{"routed_scale": 3.67, "init_std_up": 0.0187, "lr": 0.00111}
Below are experts of layer 5 (counted from 0) of a mixture-of-experts language model. Rows are named router (the router's row for the expert), down (a neuron's output weights, with its number) and show model dimensions 512-639. Each number is 128 + 32 x the weight over its row's rms, rounded and kept within 0 to 255.
Before each expert's rows: "comes before" lists some tokens at least twice as common just after its tokens as in all text. This comes from a sample of Wikipedia text that the model never trained on. Tokens count by the router's weight.

# expert 28
comes before: "|", "-", "\n", "==", "===", "The"
router [138 130 111 128 133 116 124 141  83 128  85  93 101  76  59 124  84 185  73 134 185 105 132 124 108  56 172 111  95 151 194 147 129 146 124 124 139 120 130 120 136 130 161 119 112 109 176 125 138 132 164 141 159 161 113 153 120 124 112 142 129  76 170 125 136 164 128  52 110  49 153 200 109 129 116 149 141 123 137 144 172 157 141 147 117 145 148 145 186 149 122 197 130 138 174  69 173 140 166 148 216 122 155 132 117 102 125 127 135 153 153 184 114 126 142  89  99 155 111 102 145 142 102  93 122 124 158 151]
down0 [195  92  62 206  98 105 115 164 105 165 131 128 121  91 117 141 155 120 144 133 144 120 129 129 152 159 119 117  92 124  60  57  90 118 138 100 129 117  74 149 115  59 132 132  93 177 144 120 151 179 166 170 170 183 124 162 114 171 152 118 124 100 147 103 165  47 152 160 110 160 176 145  69 135 158 149 138 188 104 124 104 114 123 132 177 144  85  71 162 107 143  84  85 148 138 121 123 118 124 105 133 127 161 151 151 173 139 115 158 175 129 150 183  60 104 160 146 164 128 138 154 105 177  87 148 151 182  76]
down1 [104 158  94 104 158 139 162 183  96 105 144  74 117  82 150 132 172 130 138 106 166 114 176 125 146 111 157 133 152 102  90 137  85 194 127  88 116 123 115  89 176 183 164 130 163 121 174 194 136  89 117  85 105 211 165 151 161 175 165 155 113 161  85  72 124  85 142  81 109 119  85 122 141 147 155 148 142 104 152 104 157  72 165 173 112 119 161 103 116 170 147 102 123 112 121 147 100 123 148 175  97 109 120 122 159 122  67  97 164 130 127 149 158 161 128 190 137 147 130 110 187  99  54 104 157 136 101 105]
down2 [104 118 130 110 111 114 135 117 184 108 169 128 124 181 156 158 119 159 110 106 127 161 178 158 123 146  72 140 120 121 188 131  79 108 151 138 147 131 132 124 171  80 122 108 192  72 130  54 152 137 138 168 109 148 126 122 139 128 178  81 112  99 138  84 139 108 112 175 178 140 141 181 141  36 133 111 161  85  53 132 162 126 113 174 153  99  75 133  99 165 157 114 105  87 138 121  91 152  87 131 116 107 136 170 125 143 103  48  85 214 191 106 171 162 141 126 124  98 121 123 121  52 165 128 143 132 159 163]

# expert 37
comes before: "0", "9", "1", "2", " States", "8"
router [162  88  66 162 110 131 109 182 133  92 115 197  93 101 149 176  86 179 130 125 154 115 155 127  84 181 115 101  55 125 158 123 133 111 140 139 140 143 142 108 154 115 153 118 168 148 143 127 106 108 130 156 137 146 149 120 117 120 179 111 111  99 114 171 117  89 141 147  84 108 137 102 140 165  94  69  97 109 200 166 122 118 103 148 111 129  65 139 143 120 126 116 130 105 152 130 144 151 107 139 166  83 208 157  92 145 148 168  93 119 142 118 120  41 111 132  88 138 165 118 136 172 170 173 144 160 100  94]
down0 [116  87 163  55 120 136 164 140 125 107  95 130 144 191 132 112 147 160 101  91 142 145 159  71 132  92  90  76 100 162 120 120 169 138 111 116 162 141 142 120 141 172 156 103 127 159 135 161 186 142 169 101 105 117 151  96 142 121 159 171  93 107  67  73 127 120 123  35  65 118 126 117 162  97 108 118 102 154 127 129  91 140 167 104 128 119 104  94 105 119 126  95 170 117 104 160 105 144 114 124 113 111 166 157 104 184 158 186  71 126  91  98 112  93 105 181 138 131  92 109 164 172 162 118 117 106 121 124]
down1 [162 157 116  97 173 115  63  63 144 138 133 118  74 100 108 106 133  98  97  68 132 174 112 126  98 180 147 146 170 149 174 118 122 143 140  91 126 100 121 104 124 116 111 167  87 149 116 172 102  84 115 103 108 126  87 132 166  89 119  92 157 107  58 109 160 161 126 140  71 140 131 109  94 105 130 155 109 125 112 164 120 146 157 147 146 125 157 131 137 128 153 139 157 160 105 154 138 175 164  61  36  77 171 113 142 138 144 174 172  88 167 121  85 170 130 108 157 162 150  99  98 229 123 131 104 128  91 155]
down2 [136 120 193 137 144 141 119 145 150 116 196 145 105 137 122  82 116 135 104 109 125 137 136  97 150 152 113 138 174 144 127 171 132 102  95 103 112  87  93 133  89 176 167 138 144 154 169 125 165 126 107 205 117 104 132 122 159 131 167 136 145 133 107 109 127 156 113 124 174 151 163 131 115 105  97 134 128 120 150 137 136  92  97 137 150 117 119 178  89  90 146 124 150  85 124  66 122 199  54 129 176 136 135 144 150  97 179  89 112 145 119 142 130 147  84 150 111 152 178  95 141 179  83  97 129 122 162 130]

# expert 5
comes before: " of", ".", ",", " and", " in", " to"
router [158 163 170 108  95  90 103  78 115 155 133 170  78 142  88  86  63 129 182  64 147  99 145 133 110 177 105 128 145 165 121 107 133 135 149 125 154 136  67 129 111 100  98 114 132 183 128 144 167  98  95 150 100 126  89 107 101 152 173  87 115 123 121 110 178  50 114  68 102 155 152  99 140 144 100 108 145 125 119 123 162 112 115  96 141 119 111  85  82 175  81 105 133 129 133 134 121 132  88 123  74 117 107 156 103 116 123 117 186 118  97  96 149  91 131 130 151 167 102 134  53 103 152 112 141 159 118  81]
down0 [143 116 138 142  64 114 135 126 117 130 106 103 151 121 139 143 114 146 155 127 100 105 163 105 102  73 139 156 164 182 145  83 191 140 165 107 133 158 146 159  78 157 116 123 153 208 197 119 144 133 153 147 122 109 139 117 134 100 147 228  99  88 139 164 181 147  96  34  94 125 158 108 138 100 122 145  98 117 124 116 178  93 173  46 111 156 121 116 164 192 156 153 177 134 114  95 122 135 162 156 129  79 156 124  51 157 131 123 163  96  93 132 149  96 138 135 115 138  77 162 172 157 181 103 167 126  57 190]
down1 [ 60 134 135 135 114  83 103  87 149 149 116 116 120 143 130 123 174 122  97 128 165 121  63 106  77 107 124  97 127  80 140  68 126 165 124 111 127 107  86 160 137 114 153 153  83 129 105 102 197 113 164 115  66  58 133 170 129 150  71 125 141 159  66 119 109 158 169 149 141  89  93 124 163 135 151 160 114 189 148 107 121 132  73 182  94 140 129 101 123  88 112 183  86 109 142  89 124 140 127 131  71 118  58 125 116 142 141 156 178 146 157 136 149 174 133  77 128 112  86 107 131 142 106 121 152  94 103 149]
down2 [145 129 145 137 110 205 119 132  94 177 102  94 156  95 135 109 146 158  96 124 179 136  90 181 113 173 164 147 132 124 140  88 130 128 108 127 121  71 110  36 123 185 144 165 105 173 121 103 103 127 135 120  84 109  91 134 119 158 101 144 112  90 134 103 125  96  98 151  86  86 130 108 110 128 139  84  99  50 149 168 171  94 141 111 139 139 139 115 115  96 123 173 111  72  98  84  97 129 127 164 120 124 156 112 145 151  85 116 144 149  90 157 110 144 145 108 161 160 158 178 144 158 123 122 113 143  99 147]

# expert 32
comes before: " the", " ", " a", "–", " his", " their"
router [129 126 171 154 164  77 125 168 107  90 139  70 159 145 132  84 124 152 114 108 130 155 127  80 148 122 149 128 126 200 120  25 143 107  53 155 151 154 163  94 207 195 134  73 127 116  36 173 100 146 125 132 113  97 143 162 103 146  94 184 107 117  91 134 153 125 121 121 133 118 161 125  33 144 136 119 111 102  85 142  75 131  46 101 155 133 141 134 133  69 106 118  95  67 135 143 131 113 109 142 136 110 133 136 107 148 151 129 107 130 160 112 114 109 160 124 119 112 107 138 183 148 133 211 149 147 105 148]
down0 [178 156 144 113 172 176 142 125 100 125 136 164 144 154  95 130  82 129  96  79 162 140 116 107 149 132  49 161 143 155 109 173  73  87 148 134 132 125 121 101 175 115 151 123 150  76 156 126 152 133  91 119 184 124  98 136 122 207 112  94 125 104 147 136 116  94 125 114 153 151 133 122  96 120 147 132 123 177  63 138 150 177  74 129 115 167  78  85 184 117  59 134 152 130 174 144  77 109 158 147  90 145 143 134 125 165  99 105  97 131 131  98 154 140 127 180 109 138 143 149 155 113 124 131 153 201  97 136]
down1 [ 97 134 112 146  84 122  76 105 141 126 168 109  58  89 156  71 112 110 123 149 168 107 177  76 142 141 123 142 186 174 131 104  75 130 115  99 115 213  99 129 203 106 106 188 111  78  75 122  82  58 107 172  99 124 135  34 122 150 138  97 100 138  83 127 107 155 194 106 140 116 149 147  91 110 127 118 176  64 121 154  54  91 123  78 158 127 114 148 116 102 142 201  66 130 126 167 133 124  31 118  71 178 137 160 143 137 160  96 127 128 137  63 185 145 134 150 161 104 104 129 230 119  71 137 123 102 121 101]
down2 [125  58 221 122 191 172 139 109 123 105 114 123 158 113 104 145 141 189 146 114 117  94 128 125 152  61 123 119  89 111 163  87 130  97 126 170 132 162 148 118 153 128 115 167 131  75 217  92 148 130 130  87 161 148  63 144  79 133 130 175 107 168 142 163 145  88 103 143 109  78 122 119 124 142 120 126 173 131 117  81 232 168 132 105 115 178  88 146  80 201  61 152 151 128 124 117 117 153 153  83 178 123 224 137 170 158  97 113 168 162 108 129 140  71 100 141 157 158  73 136  66  80  97 109 114 163 143 143]

# expert 24
comes before: " |", " ", ";", " −", " +", "se"
router [112  80  64 142  81  97 151 190 100  82 107 149 118  99 114 109  98 149 132 167  73 131 116  92 124 151  95 114 130 150 173 122  97 173 134 146  64 108 134  79 178 137  96  96 114  91 101 164 142 127 114 153 183 112 131  99 158  84 158  91 160 146 124  91 113 108 142 124 121 119 164  88 145 135 134  66 125 166 166 113  97 149 113 142 104  97 154 149 161 137 203 132 184  72  33 131  76 167 137 166  96 131 145 148 131 129 150 136 161 115 156 115 166 114 156 125 125 113 121 111 156 116 183 171 144 157 131 136]
down0 [167 125 160 133 103 122  97 149 101  65 188  77  89 143 121 152 226  61 154  72 106 108 125 127 138  98 151  82 157 154 123 177  94 152 141 138 116 110 101 175 122 155 113 122 163  66 106  95 142 102 178 202 120 108 158  97 112 116  88 123 143  85 171  79 113 175 137 143 113 182 210 156 134  94 115 141 148  67 132 124 128 170 157 122 148 131  92 135 175 181 135 170 130  74 137 113 139 128 172  86 166 148 146  63 119 114 155 104 136 176 118 152 138  97 128  79 133 129 130 157 117  53 102 129 166 143 134  88]
down1 [146 158 122 110 155 100 117 169 121 122 139 129  97 115 163 118 102 153 175 128  94 122  73 175 178 163  61 117 169 144 181 121 125 100 125 153 124 110 153 141  93  77  63 148 120 125  94  88 161 122  50 101 104 123 183 136 121 147 126 186 189 160 125  80 120  65 143 152 130 151 137 187 135 161 100 133 165 171 101 131  72  95 152  99 150 115 142 118 163  93 156 132 124 126 150 133 150 102 136 176 149 182 148 173 128 149 108  51 162 144  81 130 113 139 102 135 120  98  79 115  93 140 128 125 137 140  98  85]
down2 [124 178 169 177 133 136 141 147 133 148 145 108 112 121 167  79 143 130 108 155 112  87  82 157 156 130 115 113 148 132 128 141 108 100 113 148 165 192 127 135 160 122 180 193 126 118 132 120  98 155 116  39 148 140 109 121 103 133 163 142 106 105 153 104 123 140 124  69  87 106 118 174 118 180 151 128 126  70  77 149  94  87 129 150 143  91 158 163 102 141 157 121 155  97 123 145 121  56 109  90  88 101 113  84 120 108 120 116 120 124  93 150 146  98 123 117  69  59  91 119 149 135 167 125 152  85 154 128]

# expert 27
comes before: " ", "\n", " —", " \"", " The", " —;"
router [141  83 145 121 127 110  92 183 138  89 108  87 119 127 154 114 138 127 129 193 101 118 137  91  98 126 100 122 151 177 174 122 125 112 130 139 162 171 180 147 168 128  74 125  84 117 166 157  50 125 149 131 140 112 106 142 183 131 115 113  84 101  90  72 187 138  91 120 155 137 179 154 163  63 130 124 145  85 158 111 177 101 137 135 116 145 185 115 111 137 116  94  50 135  99 119 103 115 140 141  98  65 195 144 129  66 131 133 149 136 107 159  90 149 100 135  75 173 130  72  89 123 157 120  88 150 148 114]
down0 [124 128 142 145 111 125  78  98 122 162 109 211 140 122 127  94 171 139 215 125 126  93 134 108 149 112  79 119  77 118 112  67  59 194 107 169 101 168 126 172  63 126 105 137 113 131 167 159 119 125 133  83  73 146 116 163 146 135 157  83 118 106 110  64 178  47 121  87 107 136 164 159 112  92 105 148 209  96  92  67 112 122 164 167  89 177  95 126 149 141 142 104 132 151 141 106 142  72 176 151 143 132 123  81  88 109 152  98  68 125  89 160  58 165 112 128 139 124 110 120 144  80 160 119 153 146 151 163]
down1 [153 100 108 138 184 138 170 151 122 103  76 135 121 110 155  49 144 102 108 144 130 138 125  97  85 152 163 117 123 164  85 131  78 107  95 153 129 138 118 154 120 147 150 142 136 172 114 178 177 127 118 156 131 105 133 157 143 145 146 105  77 132 186 140 167 129 101 131  91 138 138 127 109 142 101 153 125 119 176  99 147 102  99 146 169 112  47 120 106 126 144 137 143 103 123 128 172 114  97 121 110 112 101  91 147 159 174  82  88 105 145 197 105  40 153 149  85 123 137 115 181 166 119 135 127  60  69 166]
down2 [117 110  64 147 118 126 184  83 137 121  76  91 114 160 153 146 164  99  93  96 145  71 112 164 115 115 157 136  63 156 104 103 137 165 198 122 133  91 156  82 116 135 111  96 147  85  83 125 210 156 152 133  86 134 190 130  76 158 145 129 149  82  48 199 117 115 128 177 167 169 123 219 140 175 105  90 101 150 130  58 131 146 171 162 145 166 104 130 102  96 141 151 150 145 112  78 135 118 135  87 116 102 121 148  89 200 157 150 136  91 141 175 174 194 145 180 201 123 137 129 157  84 106 142 168 161 102  85]

# expert 20
comes before: " ", " |", "3", "5", "4", "0"
router [175 106  62 119 136 110 200 134  81  70  91  67 155 107 113 104 118 117 125 130 133  78 118 126 153 102 151  80 150  61  92 135 131 162 144 116 119 107 164  99 154 113 168 118 140 150  92 131 142 202  81 108 112 125 164 158 129 126 125 102 134  88 116 160 125 145 150 111 142 136 152 194 110 120 166 130 116 156 155 147 115 136 116 123 131 119 131 169 177  71 128 122 126 123 103  66 169 143 121 152 167  89 106 147 157 106  96 156  99  75 135 128 209  49 105  89 109  95 123 117  95 161 136  69 182 132 117  93]
down0 [133 124 179 105 117 157  96 150 127  79 148 114  85 143 129 119 196 138 173 118 173 149 150 211 126 133 136 107 140  95 139 154  66  99 120 172 166 145 168 195  68  90  90 135 168 130 133 158 126 130  64 124 134 120 115 143 120 121  83  96 154  97 116 122 125 124 161 139 139 129 146 127 168  94 104 137 134 116 112 126 128  81 122 194 124 136  78 118 119 165 131 114  77 148 125 102 113 138 152 162  82 114 144 111 149 119 125 168  59  71 134 137 140 156  91 136 165 107 120 125  67  68 195  53  90 151 154  84]
down1 [ 87 126 132 135 116 123 136 121 158 100 147  96 134 125 115 113 149 180 146 121 129 177  69  96 110 160 159 122 129 113 105 101 111 152 125 140  56 169  79 147 161  95 101 113 139 140 132 111 125 123 168 154 147  61 111  51 135 141  98  56 140 142 163 138  88 146 153 160 124 131 143  99 154 149  60 110 118  90  88 135 129 141  96 131 126  98 127 134  81  94 136 122 141 141  99 135  86 104 130 139 105 104 113 138 134 133 127 171 138 121 103 180 138 143 169  88 107 116  33 109 154 108 128  71 104  64 102 166]
down2 [ 99 157 138 107 166 149  77 109 107 141 155 163 143  61 134 144 152 123 125 128 184 190 132 150  74 112  56  95 106 114 173  58 116 157 105  66 157 121 149 113 112 132 136 146  55 139 176  96  75 136  91 180 176 130 110 162 139 107 133 138 164  85 135 125 163  71 141 208  89 154  96  99  87 102 187 144 124 180 105 136 137 121 141 135 147 157 159 108 129 167 158 159  55 126 102 100 124  96 120 101 184 135 130 148 112 127 132 176 105  30 147 115  71 167 122 207 144 151  98 178 115  89  66 163  91 167 156 160]

# expert 44
comes before: " the", " a", " his", " her", " he", " an"
router [ 78 153 109 131 159 120 143  80 141 146 164  31 148 143 138 125 163  71 117 123 197 147 103 133 172 118 100 146 124 172 111 141 209  73 130 175 145 131  78 120 118 183 106 135 117 142 131 211 125 181 140 153 150  99 154 179 115 147  68 140 128 182  90 160 140 176  98 138 146 139  89 186 117 114 118 158 128  69  63 116  69 114 141 121 154 184 242 150 122  82 124 187 120 118  80 172  86 151 123 148  87 152 102 157  66  77 100 133  90 124 124 119 125 120  55  98 195 104 150 100 103 143 112 141 175 155 170  95]
down0 [ 83 123 157 123 132  94 182  85 122 144 130 117 179 201 153 126 123  84 118 119 149  94 167 126 158 126 121 148 142 148  94 173 139 169  85 105 176 116 150 177 106  83 163 149 167 114 155 199 174 160 139 125 125 149  98 205 127 120 151 128  81 152 105 100 172 100  80 143 147 182 138 107 184 105 129 107 145 141 122 163 110 117 128 144 147 101 139 107 112 129 126 135 130 105  72 180 151  79 111 158 176 111  82 128 162 121 104 101 117 172 139 193 106 102  80 144  86 119  99 121 120  89 119 139 126 119 123 108]
down1 [120 145 132 119 112 165 165 144 131 147  99 142 144 116 134 123 144 137 117 154 169 175 123 143 114 167 104 160 159 140  76 152 145 179 110  70  92 138 140 119 160 125 183 148 114 151 141 114 181 176 141  76 118 129 173 129 107 125  71 103  68 140 134 132 144 141 120 133 115 128 107 109  89 100 156 127  61 121 152 143 169 108 150  82  86 125 152 125 123 132  93 165  78 153 181 107  76 159 119 115 157 145 131  98 113 164  67 120 119 158  83 139 217 113 124 171 164 105 175 129 149 108 116 128 156 162  97 143]
down2 [150 138 169 172 129 151 131 121 122 173 144  92 140 134 191  97 176 123 190 114 167 131 147 144 148 153 107 102  70 114 118 130 102 110 103  50 152 127 113 107 102 103 134  92 129 106 118 117 192  46 134 121 154 128 117 129 130 120 201 137 188 157 138 105 136  98 101 202 128 124 158 102 132 123 109  91 131 124  77 150 174  80  97 121 109  93 146 131 134 125 132 172 115 102 138  99 157 142 118  41 170 158 123 120  87 148 123  83 177 147 144 150 150 169 157 112 111 124 143 112 153  82 122 186 161 136 150 198]

# expert 36
comes before: "1", "2", "born", "9", "aged", "age"
router [130 142 137 130 139 107 173 132 111  45  74 116  88  96 126 132 149 156 112 141 118 142 115 160  99 136 185 136 143 100 121 158 154 121  98 133  88 146 179 121 126 128 152 156 164 148 160  94 134 147 162  90 114 163 100 107 115 153  74 182 107  90 141 112 158 169  62 141 154  77 100 124 134  62 177  57 167 157 132 102 159 161 131  99 148 132 120 129 130 122 160 106  85 134 112 115 157 133 123 101  60  99 135  93 163 162 152 185 101 134 102 156 119 120  60 136 132 133 186 120 128 198 157 126 116 106  89 148]
down0 [105 110 147 130 142 134 134 126 115 121  95 117 161 154  87 124 138  91 164 115 150 111 144 143 119  95 121  86  88 131 147 105 100  94 121 123 116 129 150 129 115 128 124  82  88 166 178  93 109 127 136 149 120 182 170 150 170 149 134 130 139 146  70 134 119 105 132 176  73 156  95 167 119 121  75 150 130 157 140 143 153 116  91 156  90 187 154  94  37 136 126 177  81 118 152 123 133 110 125  86 148 154 119 127 159 139 129 137  77  47 138 147 128 139  98 106 139  98 168  65 135  74  65 123 134 133 174 155]
down1 [ 68 144 170 171 114 146 126 128 152  92 175 157  91 101  95 106 121 121 127 153 126  89 123 152 101  91 211 154 126 142 162 133 123 122 131 104 136 119 138 128  97 136 162  87  97 176  77 158 148  88  84 179 110  71  94 149 141 120 155  74 131 119 109 123 151 111 112 104 154 122  38 131 140 111 124 154 109  88 127 128 118 119 140 121 152  98 114  97 143 195 167 164 152 137 137  79  82  97 110 114  97 161 119 190 105 125 125 118 168 152 182  74 154 138 106 184 119 129 102 140 199 135 117 149 150 121  85 155]
down2 [157 135 133 157 134 164 125 138 144 153 164  85 182 134 167 120  76 104 116 112 119 137 135 189 210 108 165 127 147 132 101  86 147 148 167  99 131 160 147  51 141 167 176 113 172  81  97  88 124 115 120 133 136 125 117 151  80  82 188 101 153 136 102 109 117 123 109 104 114  79 127 119 159 131 157 152 125 160  97 135 168 126 164 138 109 126 111 122 103 134 209 101 173  87 116 148 130 169 142 170  69 100 125 195 136 106 112  80 198 114 140  87 116 165 114  71  87 111 114 133 107 189 105 152 111  97 135 143]

# expert 18
comes before: "\n", " ", "-", "|", "The", " Set"
router [144  92  69 136 182 115 124  93 196 128 141 134 119 115  80 145 137  94 120 178 132  97 166 149 156 113 109 125  76 124 139 122 117 125 118 126  84 153  93  94 172 187 126  82 109 136 128 141 108 154  87  89 170 159 131  63 116 150 100 128 100 105  99 108 132 118 123 158 175 124 153 205 119 160  99  98 115 163 153  81 146 125 157 152 115 144  96 118 177  77 121 115 161 113 146 105 105 132 146 132 156 128 139  96 153  81 168 131 101 109 154 122 105  76  99 150 115 129 137 135 124 143 100 140 124  86 111 156]
down0 [153 142 131  93  80 111 169  99 111 143 105 160 149 148 106 104 128 156 185 180 128 136  83  74 164 151  59  44 150 114 154 131 153 137  80 126 210 219 151 118  66  90 141 110  79 165 123 136  86  87  90 109 110 106 144 152 131 132 148 197 177 167 166  96 155 143  80 163 100 148 164  88 153  82 126 159 168 101 133 130 157 119 164 145 121 103 110 146 144  95 128 101  78 125 204 109  91 131 128 153 153 137 135 123 168 162 172 173  57  91 162 110  94 203 121 141  83 120 128 150 112  30 126 105 138 136  72 115]
down1 [146 166 131 109 144 190 154  83 146 129 106 102 124 129 146  99 144 158 140 218  66 169 143  99 105  76 112 112  61 144  70 119 138 122 121 146  85  99 115  83  10 121 121 143 101  84  43  71 171 128  83 155 144 162 159 131 127  88 106 171 116 134 182 133 144  91 139  92 192 161 132  84  94 139 159 130 172 172 117 119 143 149 133 145 118  93 160 124 173 130 141 152 132 148  83  39 173  83 193  88 136 142 131 117 194 100 199 141 110 137 145 144  33  92 102 151 108 120 119 126 152 145 120 144 137  80  94 191]
down2 [150 187 124  73 102 142  85 141 135 164  95 152 119  89 105 169 151 141 133 148 121 134 105  82  68 142 113 226 108 135 160 163 149  80 151 152 169 121 113 117  96  74 176 159 103  92 134 113 141 100 173 106  92  95 147 150 141 174 136 109 126 117 131 180 133 116 124 130 118 144 179  81 119 100 130  96 163 176 119 113  99 158 113 166 164  46 106 206 117 107 146 137 120 129 167 118 104  95 132 126 137 141 120 115 115 157 167 148 112 152 109 123  66 199  81 120  63 101 117 163 151  88 204 127 128 150 112 120]

# expert 31
comes before: " the", " ", " a", " his", " this", " its"
router [102 143 142 105  86  94 116 139 129 158 110 110 130 113 104  87 163  94 174 102 138 151  60 161 104 156  95 128 104 124 105 122 107 140 123 141 155 132 112 130 148 118 163 146 138 158  96 110 140 149 204 107 143 124 110 132 159 122  98 137  63 150 127 112 128 163 117 187 148  77 138 118  79 119  83 133 141  61 101 136 111  96 108  88 164 166 187 229  86 123 113 203 130 112  97 116 133 142 127 117 121 162 168 107  86  98 116 139 126  78 158 123 171 170 136 145 145 125 144 112 137 140 144 177 203  92  83  98]
down0 [ 99 142 134 103 164 157 136 137  97 187 100 132 135 127 203 111 131  76 134 160 142  57 141 151  90 137 133 163 112 159 106 196  86 130  92 122 101 169  87 124 120  94 105  88 182  78 107 119  94 146 125  92 118 149  63  96 111 139 108 120 172  91 126 113 105 152 122 160 135 138 186 106 115 114 111 101 101  59 106 159 148 120 118 127 141 107 113 109 127 105 177 102 186 172 176 131 103  78 151 157 178 185  81 194 141 132 115 179 162 143 141  92  87 159 104 107 144 143 155  89 171  59 126 126  92 137 152 148]
down1 [ 88  72  94 134 127 105  81 132 153 114 110 146  86 160 113 100 139 134 142  83 130  84 135 146 138  75  89 113 115 109 163 146 130 127 125  95  63 143  88 117  99 101 137 169 147 121 139 188 167 180 199 135 153 111 132 132 123 122  85 117 138  90 142 137 183 102 111 149  90 132 112 126 148 118 151 142 104 116 116 122  97  69 118 162 119 132 184 146 140 136 185  92  97 173 161 190 143 150  83 134 150 182 135 105 143 126 116 147 154 154 158 158 148  98 159 123 141 193 111 123  74 170  85 177 142  68 144 116]
down2 [152  72 164 140 142 139 132 101 106 195 165 134 172 133 111 110 169  64 165 190 146  67 103 137 129  95  98 141 169 122 123 135 120 124 130  77 115 201 110 146 105 139 157 110 160 179  94 135 156 103 102 105 189 144  87 130 108 119 135  93 124 132 171 118 171  91 135 133  76 117 178 190 140 127 155  95 121 139  78 138  84 116  96  89 140 151  88 120 126 115  88  66 148 188 169 102 159 149 117  87 160 189  75 133 167 130 122  91  78 142 113 159 120 129 168 133 126 145 110 143 140  83 139 104 126 137 117 150]

# expert 3
comes before: "\n", "==", "-", "|", "===", "The"
router [115 120 138 157 167 162 132 117 143 207 160 143  40  87  99 160  75 145 138 122 214 118 110 122 188 145  79 178 102  91 126 154 108  68 145 131 132 180 102 121 120 122  82 150 135 155 125  91 167 117 197 171 175  97  85  50 122  69  96 181 160 126 175 163 135 100 107  85 169 123 145 149 113 148 118 113 125 146 130 139 114 159  86  87 157  60 132 133 120 154 155 156 177 143 161 127  89 135 173 128 131 151  68 156 135 105 125 101 162  76 106 162 139  82 161  90 168 156 154  73 167 129  65 115 139  95 113 181]
down0 [153 134 121 160 101 112 107 142  61 123 178 172 133 165 148 134  40 132 136  70 174 164 225 121 159 116  77 110 120  94 157 172 129 154 129 108  43 187  74 130 120 107 183 170 113 147 134 172 112  51 160 125 193 184  85 124 165 161 105 136 115 123 150 140 100 121 109 158 145  87 126 161  93  58 142 182 170 135 189 111  92 122 174 144 192 138 154  99 190 184 103 119 157 114 141 168 120  96 114 130 128 100 102 123 152 127 171 122 158 185 119  91 148 101 119 128 127 186 147 115  92 114 118 114 154 118 105  99]
down1 [ 76 125 139 160 118 113 128 138 129 186 174 149 145 136 128 103 115 168 146 169 203 130 165 141 118 146 161 194 193  62  76 118 121  89 132 127 136 162 121  99  52 115 108 135 208 168 105  92 184 119 147 168 162 131 125 205 136  91 105 128 147 124  91  79 147 162 123 215 128 110 152 146 115  84 116  94 151 153 149 121 171 134  78 136 131 128 125 116 143 100 156 140 138 159 127 110 123 162 144 145 176 132 125 126 111 130 157 128 134 121 118 114 121 133 157  84 122 149 116 181 111 134 144 106 149 163 110 193]
down2 [123 134  86 108 124 126 166 101 114 160  93 110 141 164 140  83 149 166 113 122 119 151 147 155 158  66 194  78 119 158 163  95 120  86  98 111 149 102  99 162 102 183 117 106 123 159 118 112 163 134 151 139 121  87  78 137 122 108 150 152 121 101 114 120  69 149 157 134 161 130 147 122 102 150 158  93 157  84 164  98 112 195 141 149 122 208 172 155 142 112  58  53  62  94 188 116 142 170 147 153 204  70 157 119 147 142 142 119 141 184  76 173 161 120 101 136 152 115  97  96 129 124  75 150  99 152 150  89]

# expert 47
comes before: " the", " a", " his", " their", " this", " its"
router [140 193 148 161 149  46 117 135 152 193 113  75 111 152  99 102 178  41 116  95 121 137 121 101  98 145  97 173 127 141 106  63 143 153 171 123 125 104 127  85  89 138 144 130  68 175 147 111 193 163  61 145 163 119 114  90  76 120 122 143 122 136  84 127 214 111  91 112 168 132 133  82 124 125  91 119 155 138 103 164 128  95 147  78 137 131 136 116 119 126 157 187 117 153 130 113 177 108 105 134 117 103  78 148 125 122 141 137 105 111 143 165 136 135 113 144 173 157 143 137 146 100 133 109 159 134 151 112]
down0 [ 62 178 130 164 156  95 133 113 135 138 136  69 138 121 109 120 177 136 115 185 131 114 154 131 130  58 176 109  86  98 112 144 133 143 110 108 125 145 158 133 109 150 129 108  55  57 140 164 116 123 178 134 122 147  92  92  54 148 197 140 147 136 103 130 131 129 164  94 110 103 104 115 102 109 122  85  89 124 131 130 112 106 153 121 147 117 159 110 138  99 162  84  67  64 101 106 152  77 144 136  55 134 107 158 116  90 163 122 126 115 171 152  36 117 106  97 202 159 117  94 141 113 124 125  96 102 158  84]
down1 [129  86 146 123 134 127 118 107 121 124  72 129 114 109 141 110  96 133 107 152  88 130 111 133 104 111 126 113 156 107 186 145  97 143 193 134 148 123 165 189  92  97 122 125 182 140 101 140 121 146 114 122 108 102 123 138 126 170 149 212 139 133  74 157 110  97 165 145 165 197  88 162 198 140 144 153 165 165 139 133 203  95 147 121 149 132 138 165 167 120 159 138  89 150 103 141 172 120 146 150 192 152 132 147 131 122 117 119 143 138 119 162  98 126  81  97  78 128  69 186  54  77 140  28 101 113 100 114]
down2 [102 205 125 137  83 116 127 143 117 103 129 136  85  87 151 139 125 116 136 189  93 117 130 191 131  55  99  96  99 153  72  75 103 122  48 148 158 133 168  98 133  96 120 132 123 105 165 143  94 116 190 113 112 163 124 129 119 126 122 160  95 124 135 133 136 105 125 157 166 102  77 106 128 188 131 120 152 144 123 146  97 174 114 166 152 154 162 160  98 144  74 133  79 118 105 109  80 160 152 146 131 122 121 129 138 105 117  95 152 198 118 122 105 136  98  92 112 148 187  89 136 166 116  94   5 118 136 145]